From a checkpoint of a small mixture-of-experts model trained on Wikipedia: 20.4M parameters, a variant of Adam for the experts.
Below are experts of layer 2 (counted from 0) of a mixture-of-experts language model. Rows are named router (the router's row for the expert), down (a neuron's output weights, with its number) and show model dimensions 0-191. Each number is 128 + 32 x the weight over its row's rms, rounded and kept within 0 to 255.
Before each expert's rows: a language model's description of what the expert responds to; "comes before" lists some tokens at least twice as common just after its tokens as in all text. This comes from a sample of Wikipedia text that the model never trained on. Tokens count by the router's weight.

# expert 9
It responds to: Newlines, verb endings. Line breaks ending table rows, verb endings -ing and -ed, and auxiliaries was, were, been, being, to in narrative prose.
comes before: "|", "-", " the", " a", " in", " to"
router [131 113 119 173  60  65 147 105  77  98  80 101 147 178 176 137 117 106 118 140 121 107 140 186 152 117  85  90 157  94  63  71 131 122 168 132 120 143 145 112 128 141 122  65 111 125 147  97  83 148 116 160 118 105 157 104 126  96 119 182  67  63  98 160 127 104 128 178 177  86 126 130 100 120 181 159 106 126 151 123 109 131  75 144 153  98  72 153 111  73 138 173 118  83 174 160 125 147 148  91 133 106  88  88 153 106  74 141 164 127 206 125 147 162 175 138 122 179 152  68 114 160 125 131 190  75 117 154  99 137  82  85  73 118  90 142  90 169  89 134 152 182 157 130  80  72  84 141 125 137 112 154 121 146 122 155 129  78 133 141 148 172 119 110 154 182 154 169 126 129 142 174 125  78 165 107 109  97 159  83 128 148 111  90 117 164 145  93 110 116 167 134]
down0 [159 129 125 126  46  69 150 144 123 136 111 116  97  96 110 117  42  62 130 185 111 119 114  86 169 191 101 111 120 105 145 133 130 146 150 145 163 101  90 113 105 137  71 144 111 101 173 105 106 156 145 119  94 150 145  87 181 106 148  85 180 140 104 106  91 132 113 180 134 129 174 111 130  44 103 152 213 111 138 130 131  79 125 156 155 126 131 121 113 175  99 119 121 126 128 129 120 103 150 119 175 127 138 141 133 167 121 118 133 125 122 101 147 119 159 125 140 145 145 146 118  85 130 134 133 190  80 122 177 138 115 121 121 255 119 129 109 107 122  78 119 142 121   0 102 118 167 137 151 128  84 133 137 176 108  90 158 134 121 122 155  93 121 177 112 116 168 111 110 139 131  81 134 151 121 101  99 131 200 110  89 112 122 111 113 135 113 161 102 151 119 132]

# expert 15
It responds to: Verbs after subjects. Main verbs right after a subject or biographical dates, chiefly was, took, followed, also, plus table-row line breaks and the.
comes before: "|", "-", "\n", " a", "The", "==="
router [196 120 124 180 161 101 134  93 144 169 168 101 117 104 124 109 141 131 145 122  71 102 102 142 158 132 148 141 136 155  83 158 149 180  94 179  86 154 107  60 104 134 100 103 115 132 165  74  97 151 102 159 123 163 156 107 124 122 151  95 129 130  77 141  90 167 197 127 127 111  77 168 143 109 100 164 176 146 155 172 159  89 146  99  88 147 112  88 142 135 103 122 118  69 118  66 116 143 133 151 180 110  90 116 145 144 127  99 120  82 154 113 155 169  85 174 111 161 153 111  93  92 166 150  93  70 165 141  60 124 178 141 141 131 115  72 126 199  98 100 159 106 119 124 176  94 120 108 187 140 108 155 107 162  98 104  94  32 139 136 182 156 156 114 136 105 173 132 141  82 123 108 127 124 141  90  92 130 167 158  73  99 133 164 160 134  59 168  67 137 139 153]
down2 [169  76 111  97 142  98 103 102 128  99 145 151 120 150  81  95 184 115 145  99 131 148 130 130 171 110 142 148 154 145 134  96 197  99 154 101 129 148 127  98 103  75 113  71  78 145 139 184 120 199 114  91 158 117 124 110 165 163 156  78 112 141 153  98 123 160  72 149  67 172 206 100  97 171 121 101 124  61 132 103  65 198 123  97 130  73 105 109 103 142 128 103 155 154 129 121 111 140  88 154 108 114 120 133 166 103 107 124 122 153 164 155 150  67 101 172  94  96  99 125 116 163 183  93 146 124 140 205 130 138 140  82 132 106 161 149 130  98 121  98 108 133 135 139 164 126  45 161 116 144  86 100 187 134 117 138 113 144 115  95 203  94 109 183 122 147 160 114 185 170 148 180 105 131 183 137  70 112 134 135 177 124 135 191 111  85 101 115  86 139 130 126]

# expert 8
It responds to: Line breaks, word onsets. Line breaks before headings, plus first pieces of words after a space such as his, st, m, and -h in hyphenated Korean names.
comes before: "|", "-", "\n", "The", "===", "=="
router [124 141 141 171 155 208 112  88 152  86  91 134 105  84 105  86 182 143 152 123 123 121 118 135 109 116 104 100 118 149 105 121 130 118 127 156  96 118  75 114  96  93 126  95  78 109  77 129 103 121 133 158 133 110 209 174 122 106 106 132  98 162  86 152 152 112 102 139 169 114  95 187 151 176 136 162  77 123 113 124 167 103 149 122 132 173 122  69 152 163 135 205 159 107 137  91  88 116 115 137 134 189 147  92 131 130 141 131 185 108  86 133 120 135 154 151  92 124 183 157 124 161 141 151 125 124 108 134 102  96 108 184  78  76  83 108  26 150 117  66 170 140 115 129 147 150 171 154 133 188 199 188  90 201 142 125 142 176 104 148 160  89 170 127 151  61 137 155 152  74 108 189 168  97 159 142 147 132 121 115 130 117  78 118 124  90  94 124 141 117 139 100]
down1 [129 151 172  73 177 196  97  73 124 143  89 141 111  95 165 142 147 112 129 155  89 119 137 110 190 143 167 167 161 134 134 106 114 186 115 109 131  98 106 103 100 172 101 132 136 130 127 141 218 125 127 133 111 113 160 149 137 155  95 114 144  97 146  92  86 186  26 100  96 146 141  86 106  99 115  85  25 128 141 149 109 148 144 121 175 144 141 145 196 100 174 124 110 131 147  98 143 111  92 195 116 127 101 175 161 131 144 134 163 201  53 114  78 170 124 123  78 144 165 170 123 141 100 102 129  56 106 172 138 106 141 163 139  93 145 136 137  78 148 162 130  95 169 115 125 111 178 125 107 178 169 148 148 161  88 127 108 165 137 122  95 165 148 127 119 107 137 171 105  87 115  93  97 100  69 151 106 109 143  81 134 158 153 142 136  97 151 160 128 101 171 132]